config.toml
d_shared_expert = 0
balance_bias = false
n_groups = 8
lr_router = 0.00156
norm_eps = 1e-05
seq_len = 1024
steps = 6910
dataset = "wikipedia_en"
Below are experts of layer 8 (counted from 0) of a mixture-of-experts language model. Rows are named router (the router's row for the expert), gate (a neuron's input weights, with its number), up (a neuron's input weights, with its number) and show model dimensions 0-191. Each number is 200 + 30 x the weight over its row's rms, rounded and kept within 0 to 999.
After each expert's rows: "comes after" lists some tokens at least twice as common just before its tokens as in all text. This comes from a sample of Wikipedia text that the model never trained on. Tokens count by the router's weight.

# expert 29
router,213,200,233,165,179,212,268,217,163,163,180,210,231,195,166,158,199,157,162,162,209,252,183,183,198,245,238,214,224,215,180,216,164,199,261,191,215,175,248,187,127,165,169,114,183,216,160,208,247,173,221,220,253,198,217,178,151,235,227,201,181,191,204,262,208,173,204,188,191,204,191,154,207,221,163,213,198,179,141,200,218,234,212,206,217,205,193,215,219,169,218,215,175,251,167,213,160,161,221,255,202,161,190,242,204,197,167,219,215,153,206,157,214,207,209,228,205,213,236,241,196,170,239,260,221,226,227,173,200,226,197,194,187,202,223,141,179,186,175,164,171,216,183,211,268,231,197,212,212,174,204,174,219,112,187,210,165,214,156,241,210,211,251,225,220,253,198,148,172,169,188,180,194,176,212,208,230,197,228,199,247,198,217,198,168,203,222,236,123,221,188,219
gate0,233,259,226,201,208,150,222,187,246,248,143,151,160,150,204,255,204,181,175,160,217,150,199,207,205,228,232,208,251,231,213,169,195,219,224,221,187,208,198,173,180,218,140,192,179,227,173,241,178,225,181,204,188,192,165,216,204,223,232,178,157,188,220,220,232,263,161,240,177,223,221,240,227,178,239,185,202,172,204,226,234,227,177,184,166,252,208,261,223,210,218,216,186,224,155,171,172,150,202,183,242,197,246,219,209,191,151,185,165,201,161,233,203,190,239,206,169,234,192,219,180,237,242,143,217,211,205,176,211,172,206,199,202,226,171,197,190,204,187,231,213,239,183,196,230,221,273,152,194,238,158,270,231,168,216,263,225,219,219,228,189,217,226,158,274,224,214,235,216,171,163,172,214,149,222,211,198,223,254,180,177,172,183,214,176,232,157,197,171,217,210,169
up0,193,170,224,187,149,227,198,214,188,202,214,182,180,214,157,207,235,256,251,161,208,202,199,193,175,171,203,193,157,156,190,250,160,182,176,195,267,177,195,291,192,209,228,194,134,166,190,215,231,178,205,150,219,228,252,187,168,144,192,203,203,197,196,223,160,200,148,204,225,211,214,173,164,210,130,205,181,258,165,206,182,209,237,237,205,225,164,174,193,222,216,216,232,175,220,143,223,186,206,185,127,211,143,239,246,224,196,181,245,182,229,161,225,202,168,200,172,201,183,199,226,249,149,188,178,196,196,165,176,158,216,171,207,140,199,153,238,167,208,216,202,191,196,206,182,182,168,211,204,197,225,183,230,120,152,191,157,200,205,161,184,252,179,227,178,170,144,191,187,193,206,144,173,231,206,164,215,230,197,182,230,209,202,191,182,202,192,142,226,183,253,220
comes after: "0", "\n", "1", "3", "2", "\n\n"

# expert 28
router,189,213,220,198,211,217,213,224,188,209,243,159,210,172,164,213,248,164,180,172,186,206,163,204,206,176,235,181,223,212,189,253,199,209,277,230,196,159,250,188,150,171,195,180,249,234,219,193,211,178,190,221,237,198,228,228,171,219,239,212,182,213,267,231,218,165,268,180,194,173,165,177,259,208,184,184,203,180,179,190,199,241,196,259,230,193,180,184,230,114,213,267,172,225,215,196,179,174,191,187,174,149,184,233,245,217,158,182,156,218,221,193,212,223,196,228,185,181,228,228,233,182,229,212,176,209,231,177,191,249,190,122,171,200,254,153,181,165,189,141,188,214,206,233,264,251,198,224,227,161,216,171,171,165,228,233,167,206,193,205,196,242,202,224,183,199,217,168,214,176,186,143,198,222,237,265,187,250,216,212,227,226,246,228,172,187,208,212,189,217,181,260
gate0,229,192,244,188,199,195,209,204,236,194,186,206,209,247,176,171,170,232,205,214,230,156,196,218,224,146,223,171,203,181,156,199,267,182,151,186,177,199,284,243,191,232,197,175,216,234,272,196,176,181,272,204,195,192,179,202,136,243,167,221,182,174,222,234,204,189,226,179,246,179,216,183,183,230,213,180,199,195,206,237,174,195,205,182,245,222,232,246,203,280,257,166,209,199,225,227,233,212,124,236,187,178,214,230,197,159,201,234,152,161,268,241,210,227,163,190,182,198,200,186,252,176,226,192,254,216,185,200,201,160,215,228,214,228,168,160,242,219,181,166,236,210,183,221,255,199,220,204,155,246,187,191,211,169,197,195,177,212,231,196,178,180,258,210,203,221,189,224,243,198,191,159,198,203,234,223,165,236,148,187,248,235,247,219,180,245,182,204,190,160,173,210
up0,231,213,277,183,163,222,194,191,158,168,187,211,200,232,131,267,142,226,163,174,162,198,203,224,182,232,234,195,147,193,217,180,162,184,208,229,166,173,185,197,214,179,147,200,212,237,255,161,238,176,206,226,242,157,226,158,225,185,192,155,209,219,193,221,205,181,243,157,191,192,220,209,189,209,195,219,133,167,194,272,147,201,239,187,164,239,207,223,178,213,172,183,241,136,195,252,193,204,200,233,173,208,179,203,208,183,235,247,214,179,207,202,151,208,177,169,205,226,144,188,271,206,229,176,227,196,190,209,216,139,199,173,240,251,192,234,191,205,169,160,219,181,224,171,214,231,186,187,190,203,252,197,200,223,226,253,196,186,222,186,207,219,148,217,172,240,193,169,206,166,203,200,107,171,222,225,181,213,221,237,208,173,204,218,225,227,166,204,245,233,193,186
comes after: ",", "6", "5", "7", "4", "0"

# expert 78
router,156,222,192,196,166,204,285,219,248,160,208,180,227,174,149,175,208,133,194,167,219,212,156,226,235,210,201,190,198,236,156,208,183,199,207,158,198,181,246,230,188,128,240,167,172,230,187,173,224,206,208,203,222,186,222,198,181,234,212,237,185,209,212,220,211,161,234,199,245,212,160,197,193,195,196,202,183,185,210,196,190,226,264,279,221,174,211,214,176,174,185,179,143,250,191,238,213,128,173,248,184,201,213,214,228,202,232,244,189,166,221,184,213,200,204,207,212,187,197,223,183,206,236,215,209,258,229,163,195,225,202,178,199,206,211,168,109,192,191,216,196,262,151,230,303,255,165,224,244,165,155,223,185,146,201,211,197,234,169,203,165,221,229,205,219,237,224,209,180,154,183,155,226,190,217,195,190,241,188,208,222,218,251,217,236,182,191,215,177,213,234,202
gate0,216,261,189,194,199,153,214,138,193,181,143,157,193,184,163,159,194,213,182,232,199,158,265,198,233,245,167,153,241,170,221,237,192,197,200,178,185,158,218,192,187,147,186,117,162,174,153,172,241,221,201,165,191,199,206,189,158,206,237,214,178,214,181,255,193,187,241,213,204,196,196,201,209,195,150,167,260,199,251,212,129,189,218,149,175,234,203,216,200,223,212,183,239,195,203,181,220,179,186,227,217,209,205,259,166,166,182,222,218,231,228,199,240,216,273,201,225,208,221,254,176,169,234,130,238,216,200,226,239,199,224,192,197,199,227,161,215,166,195,195,164,190,261,141,216,206,161,211,148,218,193,216,199,211,198,214,220,173,173,218,179,198,253,208,246,175,156,178,205,244,230,195,173,164,242,206,214,275,214,203,202,231,174,185,238,201,199,228,190,190,162,198
up0,202,200,152,190,174,188,251,205,231,212,197,207,209,255,179,165,229,173,222,183,148,233,166,215,195,176,198,246,186,187,169,199,169,188,216,214,176,207,179,116,223,211,195,199,213,175,198,191,270,237,256,166,182,138,227,206,136,188,146,278,226,177,167,135,229,200,213,191,158,200,177,188,146,255,161,213,211,233,193,160,277,213,215,179,200,182,208,168,169,199,175,227,234,212,168,191,219,230,233,150,213,202,212,230,163,210,188,192,182,190,128,174,179,142,183,158,229,189,231,184,178,216,233,179,215,192,215,199,165,222,135,225,214,202,182,190,212,176,167,196,286,135,220,212,227,226,155,204,205,192,192,176,187,191,180,174,264,217,244,125,198,165,195,231,152,207,194,197,231,193,172,188,213,198,205,199,176,209,191,194,204,169,182,236,187,166,224,205,187,186,209,209
comes after: "\n\n", "\n", "-", "==", " to", " and"

# expert 67
router,176,199,221,179,196,209,227,203,234,190,242,159,197,143,145,165,227,166,186,182,239,181,195,225,218,193,248,242,197,198,174,245,181,247,248,217,147,183,263,203,196,183,205,167,252,238,156,210,250,198,191,222,234,187,233,215,144,242,220,222,148,227,235,246,191,146,242,190,229,154,156,162,221,194,164,206,202,179,160,222,204,243,226,271,240,199,164,183,262,197,157,213,196,211,172,193,187,215,189,233,201,203,187,201,248,264,171,203,185,168,234,187,202,195,188,218,162,178,231,216,223,186,248,242,271,211,194,162,190,210,212,181,215,197,257,153,182,184,186,195,237,212,182,222,243,221,180,211,256,147,179,224,167,152,217,223,154,214,160,223,195,245,200,209,209,200,209,162,156,181,183,178,202,200,203,217,181,200,241,212,233,230,229,199,194,167,222,219,150,197,234,252
gate0,191,184,204,157,176,246,147,254,208,182,245,193,204,179,220,167,204,249,181,245,242,154,177,203,157,205,159,218,120,232,177,208,173,173,145,172,223,183,179,203,233,199,180,243,189,177,162,192,185,200,191,230,200,155,212,210,271,154,215,213,247,192,190,218,180,178,210,218,223,221,239,205,227,143,222,180,168,211,181,281,199,203,114,146,234,172,220,226,224,184,181,214,239,220,239,181,184,232,191,191,171,202,230,193,183,179,176,175,135,218,272,205,215,209,227,217,197,150,241,197,222,185,202,199,220,224,185,136,215,179,202,223,219,238,205,227,193,210,175,203,208,169,277,140,206,206,193,224,195,167,243,175,163,215,209,184,209,216,199,229,230,238,164,124,230,201,180,154,198,190,184,191,211,156,192,189,158,184,200,217,197,202,189,227,189,137,217,204,206,213,202,141
up0,193,186,207,236,224,201,218,210,164,190,163,151,246,147,247,219,246,212,191,151,261,226,143,197,148,209,250,210,208,191,173,232,187,195,238,209,207,212,215,217,203,165,171,212,214,176,188,188,133,199,190,236,173,153,188,157,217,170,183,205,161,153,183,246,195,178,209,209,207,188,186,229,182,213,173,227,186,224,185,165,197,242,182,211,162,168,165,209,206,254,218,175,200,190,202,202,230,208,169,144,185,129,133,226,221,222,255,176,192,174,234,191,170,150,250,159,225,206,220,228,165,220,207,216,256,219,217,165,183,234,248,233,225,138,206,166,241,146,218,175,223,213,229,181,257,179,206,239,179,155,212,186,189,190,259,189,252,258,218,191,226,194,200,223,156,184,245,196,191,173,208,154,154,201,249,205,240,233,202,206,253,185,167,194,185,188,205,194,216,185,176,164
comes after: " | ", " ", "; ", ") | ", ",", ":"

# expert 71
router,167,170,227,217,196,229,234,186,225,182,249,196,217,195,152,170,226,154,223,180,229,203,134,225,201,224,239,186,208,225,131,219,199,198,203,172,197,185,228,184,200,180,186,130,199,218,199,206,209,208,181,240,226,185,225,176,170,202,215,214,130,227,238,243,199,185,196,172,215,173,159,151,262,191,223,175,186,160,168,221,217,223,222,290,199,222,210,176,189,152,227,216,165,235,196,193,171,204,133,264,166,175,201,208,214,182,163,263,208,173,236,178,172,206,169,231,202,179,252,252,181,186,199,222,196,271,216,189,201,261,240,176,153,218,206,189,150,206,209,188,183,240,230,258,212,206,160,243,259,186,149,206,201,188,207,208,198,202,197,200,207,225,177,210,225,238,179,192,203,140,183,175,224,210,240,259,210,206,210,166,222,214,259,216,144,208,176,250,182,200,224,185
gate0,218,207,239,195,194,146,218,172,216,198,196,226,223,212,217,185,184,247,187,177,241,172,197,208,194,222,262,167,253,239,192,241,203,193,214,187,216,211,214,187,218,185,257,146,255,202,234,156,201,218,220,200,240,174,197,178,188,169,231,202,187,188,187,225,155,210,215,181,231,166,188,217,145,196,260,208,263,187,219,214,221,156,223,194,205,230,221,199,194,197,207,220,144,234,210,199,207,231,185,284,231,196,210,185,193,169,198,158,180,217,235,202,204,195,233,173,159,242,198,223,227,219,168,184,194,220,193,153,168,163,222,203,233,153,242,183,186,197,171,124,222,235,228,208,208,273,242,194,176,141,212,202,178,204,245,137,158,189,259,201,203,215,167,212,192,171,182,169,257,223,226,134,225,276,191,178,188,159,156,241,216,204,206,185,195,256,235,184,143,191,237,183
up0,236,242,233,215,187,205,238,224,195,179,204,171,249,175,234,155,205,180,201,172,161,234,148,207,157,197,162,185,214,254,205,209,230,217,201,215,221,178,232,174,189,172,180,185,210,241,149,174,229,168,220,171,254,168,133,220,180,226,191,195,204,195,242,196,215,167,218,177,189,217,187,210,153,198,247,149,191,156,193,202,254,212,160,225,217,239,218,212,215,181,239,237,209,223,221,183,176,212,157,231,156,185,211,234,166,166,196,210,186,198,191,212,227,205,228,211,197,214,151,205,124,192,197,174,177,235,172,267,167,166,277,178,214,202,209,222,124,245,169,177,209,181,208,168,208,218,209,220,138,226,185,245,128,149,192,207,196,200,233,198,257,190,175,211,240,235,178,174,184,215,162,144,177,241,174,212,210,196,177,229,202,171,184,191,129,259,207,199,202,247,227,221
comes after: ".", "\n\n", " =", ")", " |", ")."

# expert 51
router,171,141,217,187,187,210,216,195,212,208,225,181,196,149,162,168,202,176,196,164,235,227,160,234,206,220,296,205,208,220,168,237,166,220,226,197,156,165,217,197,205,211,188,149,172,248,156,221,241,187,199,222,222,207,245,209,160,241,236,218,169,205,224,217,202,161,209,167,187,194,179,155,241,207,183,217,229,186,180,167,213,218,243,235,253,159,169,162,260,190,204,235,153,199,199,229,209,166,159,196,188,181,221,238,236,209,213,249,213,207,223,147,226,199,151,198,195,164,216,223,188,178,224,262,210,198,238,184,209,272,224,175,179,235,261,178,188,141,175,213,230,251,209,230,261,228,157,207,232,173,203,220,182,153,225,242,170,247,134,221,186,215,238,232,189,222,163,200,190,195,195,186,203,224,220,204,189,207,232,148,273,203,241,208,202,184,192,201,158,220,214,189
gate0,196,241,99,235,232,234,182,185,199,196,213,159,229,187,214,195,236,169,170,188,198,224,114,141,241,173,216,169,239,203,177,162,207,179,186,206,252,177,205,226,172,180,245,195,250,142,241,189,208,200,202,179,161,237,193,181,200,218,184,182,205,209,206,216,239,155,210,171,207,188,191,233,190,161,168,191,199,157,178,206,186,217,190,180,222,202,195,202,238,232,174,202,157,192,167,168,182,170,166,254,211,171,176,268,257,213,225,181,177,233,234,159,198,211,196,235,244,192,217,232,220,178,139,223,190,240,208,170,139,167,227,174,187,269,194,230,185,201,194,235,169,198,173,202,189,217,271,160,226,170,200,240,233,169,177,187,232,184,199,194,226,149,179,162,165,237,186,216,263,189,244,194,234,219,192,199,197,199,251,229,186,196,176,205,218,175,133,200,202,209,201,139
up0,161,176,196,222,186,222,176,204,194,237,216,148,165,200,212,211,210,240,230,222,224,225,193,242,228,140,197,195,169,122,209,278,229,221,227,166,201,253,144,205,233,226,143,170,214,238,182,221,216,201,182,228,144,198,176,230,169,225,249,219,265,221,168,202,197,212,213,167,241,213,184,153,212,184,184,166,213,211,195,246,161,208,194,168,188,135,238,205,237,213,226,188,239,240,201,179,194,170,207,205,270,239,211,219,213,217,244,234,189,230,144,257,197,238,163,187,195,183,204,190,213,157,211,214,156,213,188,214,160,233,151,248,238,189,158,227,206,232,175,196,242,209,243,214,164,202,133,235,232,170,177,216,190,221,187,199,263,227,152,206,163,203,215,260,220,225,151,195,195,203,226,207,208,192,246,188,165,219,245,212,235,223,196,225,207,226,228,191,217,213,207,198
comes after: " | ", "| ", "\n", " (", "; ", ") | "

# expert 57
router,187,177,206,199,178,209,227,189,238,161,226,184,205,127,131,194,205,165,195,172,251,215,188,234,220,221,253,169,202,206,135,227,140,207,242,183,164,130,215,217,189,134,173,180,179,232,197,212,245,190,163,225,209,192,245,186,157,236,238,205,131,215,255,219,231,150,210,192,202,231,182,173,235,177,207,194,196,190,192,212,175,193,230,250,228,223,204,202,219,204,177,227,182,215,213,242,177,182,179,239,208,178,215,273,248,198,212,245,203,179,226,141,174,193,159,219,201,180,214,270,200,172,237,258,216,217,238,179,167,220,204,185,212,255,203,159,180,197,187,201,206,206,178,215,271,215,163,252,219,151,156,197,191,125,238,235,202,237,215,208,163,195,227,223,224,203,187,165,210,198,175,185,208,213,239,238,194,188,217,171,249,195,251,203,218,192,225,217,169,203,215,222
gate0,143,203,222,232,146,216,150,238,250,126,278,177,250,149,164,227,189,229,215,234,201,211,205,232,228,204,222,248,240,205,233,194,206,201,245,193,190,185,206,172,191,210,197,183,251,182,207,143,220,213,166,207,192,199,170,203,203,189,188,176,179,155,189,193,226,166,220,220,257,217,183,255,181,194,237,150,183,181,222,205,260,219,200,248,160,173,179,144,200,194,251,167,174,240,194,211,207,166,131,194,204,218,192,231,209,212,223,163,257,150,196,214,189,214,166,239,212,206,164,166,221,221,251,171,189,177,205,217,179,228,204,238,202,206,190,213,158,174,230,170,226,149,220,192,179,262,129,171,215,218,210,196,210,215,191,205,143,179,202,189,193,260,237,248,178,232,143,190,157,198,243,194,220,237,228,162,204,225,191,221,179,190,222,166,226,162,202,209,203,225,236,211
up0,170,177,226,217,155,223,173,262,250,159,310,158,264,140,165,243,195,207,246,210,215,240,202,213,235,219,198,202,220,195,192,172,214,203,248,193,196,171,186,172,202,225,203,238,218,189,218,143,185,179,185,209,167,187,181,189,162,172,184,185,202,181,179,205,248,166,223,236,204,209,152,225,175,182,202,146,187,184,240,192,234,211,222,191,211,172,219,136,182,151,216,201,170,209,234,243,223,199,132,192,175,203,178,259,205,175,215,199,199,165,169,193,188,208,212,223,213,212,170,109,213,234,240,190,181,180,205,240,210,221,175,231,143,195,166,218,184,157,252,186,183,160,192,199,163,256,125,200,194,218,179,222,202,146,190,174,189,202,213,200,258,228,206,251,192,192,177,190,196,242,202,148,228,242,202,176,230,206,174,206,163,196,232,188,227,221,219,228,208,235,188,172
comes after: ", ", "| ", " in ", "- ", " (", " | "

# expert 84
router,205,165,222,166,199,189,258,229,196,158,230,218,213,185,175,169,222,146,182,168,216,244,175,237,211,245,239,200,217,225,135,257,171,257,221,184,191,151,220,203,168,212,176,186,182,201,203,188,223,186,218,241,197,208,208,200,160,257,209,238,117,196,243,218,219,179,199,169,198,220,174,138,226,186,195,175,216,144,179,200,237,244,217,244,218,171,185,181,244,169,185,222,145,223,221,227,201,194,185,233,213,161,202,225,193,218,134,212,220,144,212,153,195,203,190,202,191,180,208,224,186,172,195,227,219,195,231,146,187,236,191,161,159,186,230,165,191,165,219,167,203,225,173,216,218,212,196,214,208,163,207,185,192,160,220,215,201,250,170,194,158,237,192,204,199,223,219,150,161,190,193,163,229,233,199,241,173,219,253,165,251,266,250,239,203,212,203,229,91,201,202,184
gate0,189,229,250,218,230,219,218,186,192,228,190,191,185,242,189,184,199,153,211,174,191,170,141,197,162,194,231,235,203,178,259,186,213,205,244,201,140,239,224,135,216,187,202,194,210,167,176,224,188,193,183,215,211,202,159,157,158,179,231,180,175,243,259,279,188,175,189,185,251,243,168,214,200,234,226,156,155,158,222,195,224,200,207,263,170,249,225,204,215,154,225,185,163,232,264,166,147,227,216,219,226,247,143,229,220,216,209,165,233,253,220,155,162,241,197,220,197,253,223,210,243,160,220,155,230,175,206,153,158,190,177,213,206,218,182,174,218,242,207,191,198,201,212,190,242,177,200,191,241,243,232,225,216,183,190,187,218,213,265,179,201,155,209,207,218,241,154,179,227,217,188,237,242,207,186,169,191,162,175,224,193,180,233,211,193,203,231,247,182,172,198,250
up0,181,214,222,235,192,231,193,149,238,200,274,212,234,203,234,194,257,217,183,216,205,200,165,118,199,229,136,219,166,207,248,201,179,189,243,177,218,206,163,234,206,238,185,197,213,199,183,196,184,223,215,250,210,172,202,197,236,182,210,250,218,228,182,194,234,126,210,159,235,247,197,170,187,197,242,215,172,177,231,231,259,217,219,198,155,242,188,179,188,214,232,173,248,199,210,239,159,202,192,211,230,187,243,165,183,244,261,233,220,230,217,244,193,208,258,223,188,198,207,218,253,185,190,180,227,178,232,214,232,200,212,213,238,241,166,193,162,197,190,178,173,179,180,193,225,182,211,158,158,259,252,125,210,221,210,160,175,246,220,147,160,208,223,238,204,230,219,214,217,206,219,175,217,244,234,177,177,218,177,176,168,213,170,176,234,153,251,214,202,210,257,219
comes after: "0", "3", "8", "1", "4", "2"

# expert 58
router,193,187,219,222,198,188,213,199,229,205,274,166,196,144,122,163,218,139,170,180,219,197,197,217,267,199,240,171,217,210,144,236,192,222,249,217,144,150,229,212,210,192,207,151,221,210,205,185,245,195,170,217,216,215,260,208,154,201,213,186,186,215,226,216,205,136,233,176,212,184,156,138,195,199,175,229,226,185,182,216,177,194,218,247,247,188,198,155,225,213,223,217,180,232,195,202,198,177,193,248,167,183,180,217,212,204,174,240,188,168,244,176,159,208,147,225,177,195,229,208,183,178,242,238,220,211,197,163,176,224,195,168,176,213,203,123,163,177,159,229,215,212,179,238,217,254,130,217,255,205,202,240,163,122,223,233,154,221,184,247,177,221,214,219,250,198,172,185,180,192,193,178,207,211,256,218,169,191,201,167,227,182,225,227,193,162,219,218,165,224,218,233
gate0,181,184,212,209,203,200,175,152,182,183,201,173,167,164,193,205,184,176,222,218,178,192,194,172,248,179,153,164,184,219,187,127,176,218,219,159,181,173,210,189,200,240,169,202,232,149,224,220,173,202,182,231,155,234,150,148,195,213,195,186,204,244,181,191,203,231,279,197,166,262,180,223,162,197,206,205,252,199,238,161,242,264,177,161,214,259,220,225,212,233,168,198,224,222,255,205,144,165,153,187,225,213,150,182,267,198,217,168,255,214,172,191,200,209,185,267,186,202,223,239,184,195,232,219,190,178,247,213,196,217,210,181,177,167,206,223,224,164,204,239,178,182,190,198,224,183,188,247,201,227,302,189,188,202,239,148,190,219,196,191,206,166,161,169,221,230,199,166,182,196,178,200,218,151,194,179,191,195,188,225,224,224,226,188,168,154,193,234,205,295,201,171
up0,220,214,162,197,223,215,223,239,227,184,220,235,211,183,204,185,180,248,171,172,218,210,198,220,162,209,178,209,221,210,215,265,224,180,178,192,216,263,191,160,168,185,182,200,150,230,188,160,191,183,205,219,215,152,215,225,226,238,204,204,240,210,190,226,221,217,124,168,254,165,253,208,238,192,231,246,136,195,163,198,154,193,206,234,240,142,220,243,201,162,204,172,180,194,128,198,217,233,241,178,177,250,231,206,136,145,195,279,161,124,232,214,234,183,214,179,229,152,164,147,178,196,173,234,199,196,197,201,186,178,192,186,170,276,218,226,208,275,242,205,209,189,185,190,178,218,179,178,209,220,157,189,207,186,195,207,197,229,155,212,212,194,242,186,215,208,198,253,211,214,219,186,197,254,210,191,183,182,254,163,168,191,162,173,216,215,197,204,186,173,155,206
comes after: " ", "–", "-", ": ", " on ", ", "

# expert 89
router,185,187,201,200,203,191,234,180,222,153,249,178,215,143,136,168,240,158,198,226,194,234,185,226,226,208,233,178,234,231,166,219,154,247,214,176,154,171,233,211,204,167,150,154,190,218,177,191,235,173,207,235,234,205,252,207,159,219,246,210,153,232,221,248,206,141,243,179,202,200,166,158,206,164,189,221,163,174,155,240,172,217,233,262,225,207,156,173,230,212,211,227,157,221,182,213,211,195,180,216,171,187,185,249,238,193,194,229,181,165,198,131,200,236,145,192,183,152,198,238,223,152,221,280,227,191,244,187,180,250,198,133,203,245,234,179,198,173,176,184,193,212,220,239,218,226,126,231,220,188,215,250,175,152,240,212,189,205,179,223,199,248,222,225,185,237,188,186,181,184,172,190,218,200,205,234,181,217,210,171,212,199,226,242,187,201,225,174,183,230,206,217
gate0,215,172,212,184,232,218,181,254,191,165,217,217,161,212,236,173,186,230,195,173,186,190,235,210,158,219,184,269,209,223,222,216,235,225,180,222,261,215,183,207,160,236,230,199,175,208,180,245,167,289,172,151,155,230,171,179,167,189,234,198,155,168,165,181,158,167,207,247,130,157,158,206,198,185,166,165,204,168,198,203,173,214,141,131,297,166,155,211,216,190,192,210,165,189,200,167,167,223,188,207,207,227,160,196,174,185,218,129,225,182,198,190,268,210,215,157,186,207,227,209,206,187,178,205,161,247,210,229,217,203,194,195,214,249,177,160,173,219,204,170,188,206,233,204,206,251,213,207,211,171,198,201,253,137,228,202,252,189,146,207,221,193,184,210,210,178,228,237,212,188,203,213,222,136,227,173,198,211,187,209,189,203,202,154,178,192,258,218,211,245,178,192
up0,197,204,211,151,136,201,208,171,196,208,172,230,236,182,216,249,192,178,184,267,166,175,170,194,261,178,203,167,221,163,199,210,184,163,172,166,165,181,223,169,217,203,208,157,186,211,209,152,259,154,227,248,222,209,214,190,186,169,207,186,220,183,220,179,246,202,214,191,204,206,252,199,240,207,227,228,231,210,209,128,244,154,196,229,167,211,233,190,190,180,187,207,223,207,199,239,205,188,210,233,237,208,244,195,232,179,189,214,97,216,169,216,148,205,191,224,214,185,198,197,195,203,227,171,232,165,250,159,124,186,201,199,193,165,185,271,235,199,199,199,211,235,187,207,181,171,182,214,184,216,171,184,155,260,158,171,181,210,197,165,169,198,259,150,257,206,202,187,222,218,220,178,166,251,160,215,216,228,155,208,242,252,255,221,244,165,147,222,206,184,182,215
comes after: ", ", " in ", " (", " ", "1", "–"

# expert 85
router,193,201,226,172,200,223,230,205,203,195,203,198,233,215,120,185,253,118,192,177,197,221,182,261,199,244,294,208,201,240,158,192,153,232,223,207,167,124,210,230,194,205,184,205,237,215,170,259,256,197,223,225,227,186,220,233,152,223,220,202,135,223,197,224,219,169,197,162,199,169,155,174,225,176,165,209,186,188,195,212,191,209,262,251,224,173,165,175,240,192,228,225,174,201,157,193,220,177,172,212,184,181,133,241,207,236,209,200,211,185,222,138,201,183,198,186,216,213,231,226,228,229,239,231,193,184,195,189,180,217,192,171,165,206,191,146,225,204,175,204,184,199,188,235,234,226,148,224,210,172,174,185,159,140,209,248,189,204,180,222,211,241,215,227,197,232,165,184,179,192,161,184,172,212,206,214,196,230,274,157,249,207,224,229,195,180,164,225,144,222,183,236
gate0,261,167,205,225,183,190,211,192,181,179,181,154,161,175,228,170,177,187,186,165,207,154,199,193,202,235,189,185,277,215,142,224,197,283,203,195,180,219,190,205,207,164,178,223,201,172,202,232,170,251,181,249,245,209,152,221,206,210,212,238,190,211,158,171,264,191,172,225,221,193,163,156,219,208,210,148,215,129,167,165,228,203,194,181,181,236,205,228,197,162,186,216,194,171,253,176,224,198,182,161,205,183,206,160,167,255,237,174,198,204,237,181,139,203,157,190,194,209,172,191,179,247,237,245,220,155,204,197,170,152,199,202,209,210,131,199,240,201,212,280,146,272,194,218,198,152,222,152,237,144,165,184,219,234,202,233,217,221,242,211,185,230,218,207,215,210,190,234,209,157,233,223,234,212,200,191,213,194,211,221,209,200,220,186,186,248,191,200,181,209,251,152
up0,217,203,146,250,229,184,227,208,203,196,206,217,197,188,155,226,204,147,183,177,231,163,175,169,189,199,188,218,241,207,172,230,227,251,203,130,197,235,144,220,228,144,225,195,221,179,202,178,236,202,220,224,224,203,168,235,225,215,221,157,160,267,127,208,233,151,189,214,150,210,228,201,199,189,233,185,177,170,211,155,220,236,152,201,184,150,166,215,167,184,211,199,146,211,180,242,207,194,167,191,217,207,247,159,243,195,247,205,182,152,196,188,182,187,196,246,203,203,206,230,216,222,280,221,223,175,232,223,192,178,213,203,199,222,191,183,230,187,209,155,223,189,131,167,206,174,250,206,211,194,221,200,176,168,201,172,191,166,256,172,227,219,171,254,176,251,207,182,204,170,215,255,214,200,199,183,183,214,273,169,121,251,260,171,226,190,205,186,203,236,213,190
comes after: " | ", ".", "; ", "–", "% | ", ") | "

# expert 54
router,175,207,186,191,182,229,246,185,199,138,192,155,181,180,172,205,257,163,191,151,218,232,185,242,241,194,217,201,221,267,166,216,187,254,199,188,173,159,249,203,187,210,173,191,248,231,172,205,195,172,222,211,223,193,242,184,175,234,196,219,163,223,236,233,217,185,208,176,242,222,139,188,227,174,191,219,183,188,179,222,172,263,196,271,243,195,192,191,229,164,213,249,147,240,189,203,210,197,182,246,149,200,188,243,224,228,221,197,169,162,231,159,212,224,173,221,214,163,218,220,198,178,210,288,219,208,232,178,178,249,176,191,162,244,209,167,173,202,169,199,200,253,210,228,251,233,175,264,213,150,165,247,192,223,232,248,186,238,179,207,165,216,192,218,222,199,204,194,186,185,173,135,217,210,217,212,185,239,228,187,225,236,216,251,175,205,210,168,186,247,260,178
gate0,205,171,217,210,189,172,195,209,208,197,174,223,183,229,190,224,160,140,252,247,208,175,211,214,204,213,208,186,198,197,235,238,186,182,217,209,204,218,204,169,209,154,109,172,219,172,196,208,157,213,205,209,212,184,156,178,165,224,174,174,259,188,198,226,181,179,232,208,210,230,187,181,176,228,195,179,209,190,156,209,142,209,222,185,233,206,225,225,140,195,221,146,203,213,182,187,210,233,220,246,198,243,202,224,208,221,223,213,196,170,186,206,173,191,217,182,182,232,186,216,222,202,279,223,168,178,173,163,184,185,174,235,238,189,215,247,160,211,238,194,156,221,141,207,150,216,187,172,227,193,171,172,180,157,175,222,153,187,179,158,181,223,176,166,147,232,169,253,223,157,201,175,261,201,177,210,252,177,232,166,238,124,208,230,282,223,123,216,142,200,246,154
up0,187,198,244,288,188,174,219,214,244,159,224,240,156,195,191,224,168,150,203,206,194,157,226,226,197,229,237,194,169,200,173,217,172,184,175,217,191,212,224,207,187,176,165,199,179,190,178,218,171,205,174,215,246,227,183,200,189,226,237,199,245,164,190,187,205,172,239,261,200,206,198,202,174,268,217,153,221,141,174,207,216,245,241,209,193,219,226,210,216,196,220,155,198,190,183,189,193,209,199,249,222,268,213,245,234,228,246,203,216,151,225,173,166,190,167,151,156,191,246,155,194,188,184,225,188,214,140,202,226,184,147,227,198,222,215,239,159,237,252,203,211,246,191,212,159,192,204,204,241,232,171,216,201,176,179,224,191,185,201,154,157,226,170,173,170,234,154,192,210,157,212,214,263,199,193,208,234,268,204,166,195,188,176,266,244,285,206,206,204,213,261,199
comes after: "\n", "\n\n", " by", " | Succeeded by", "- Location", " John"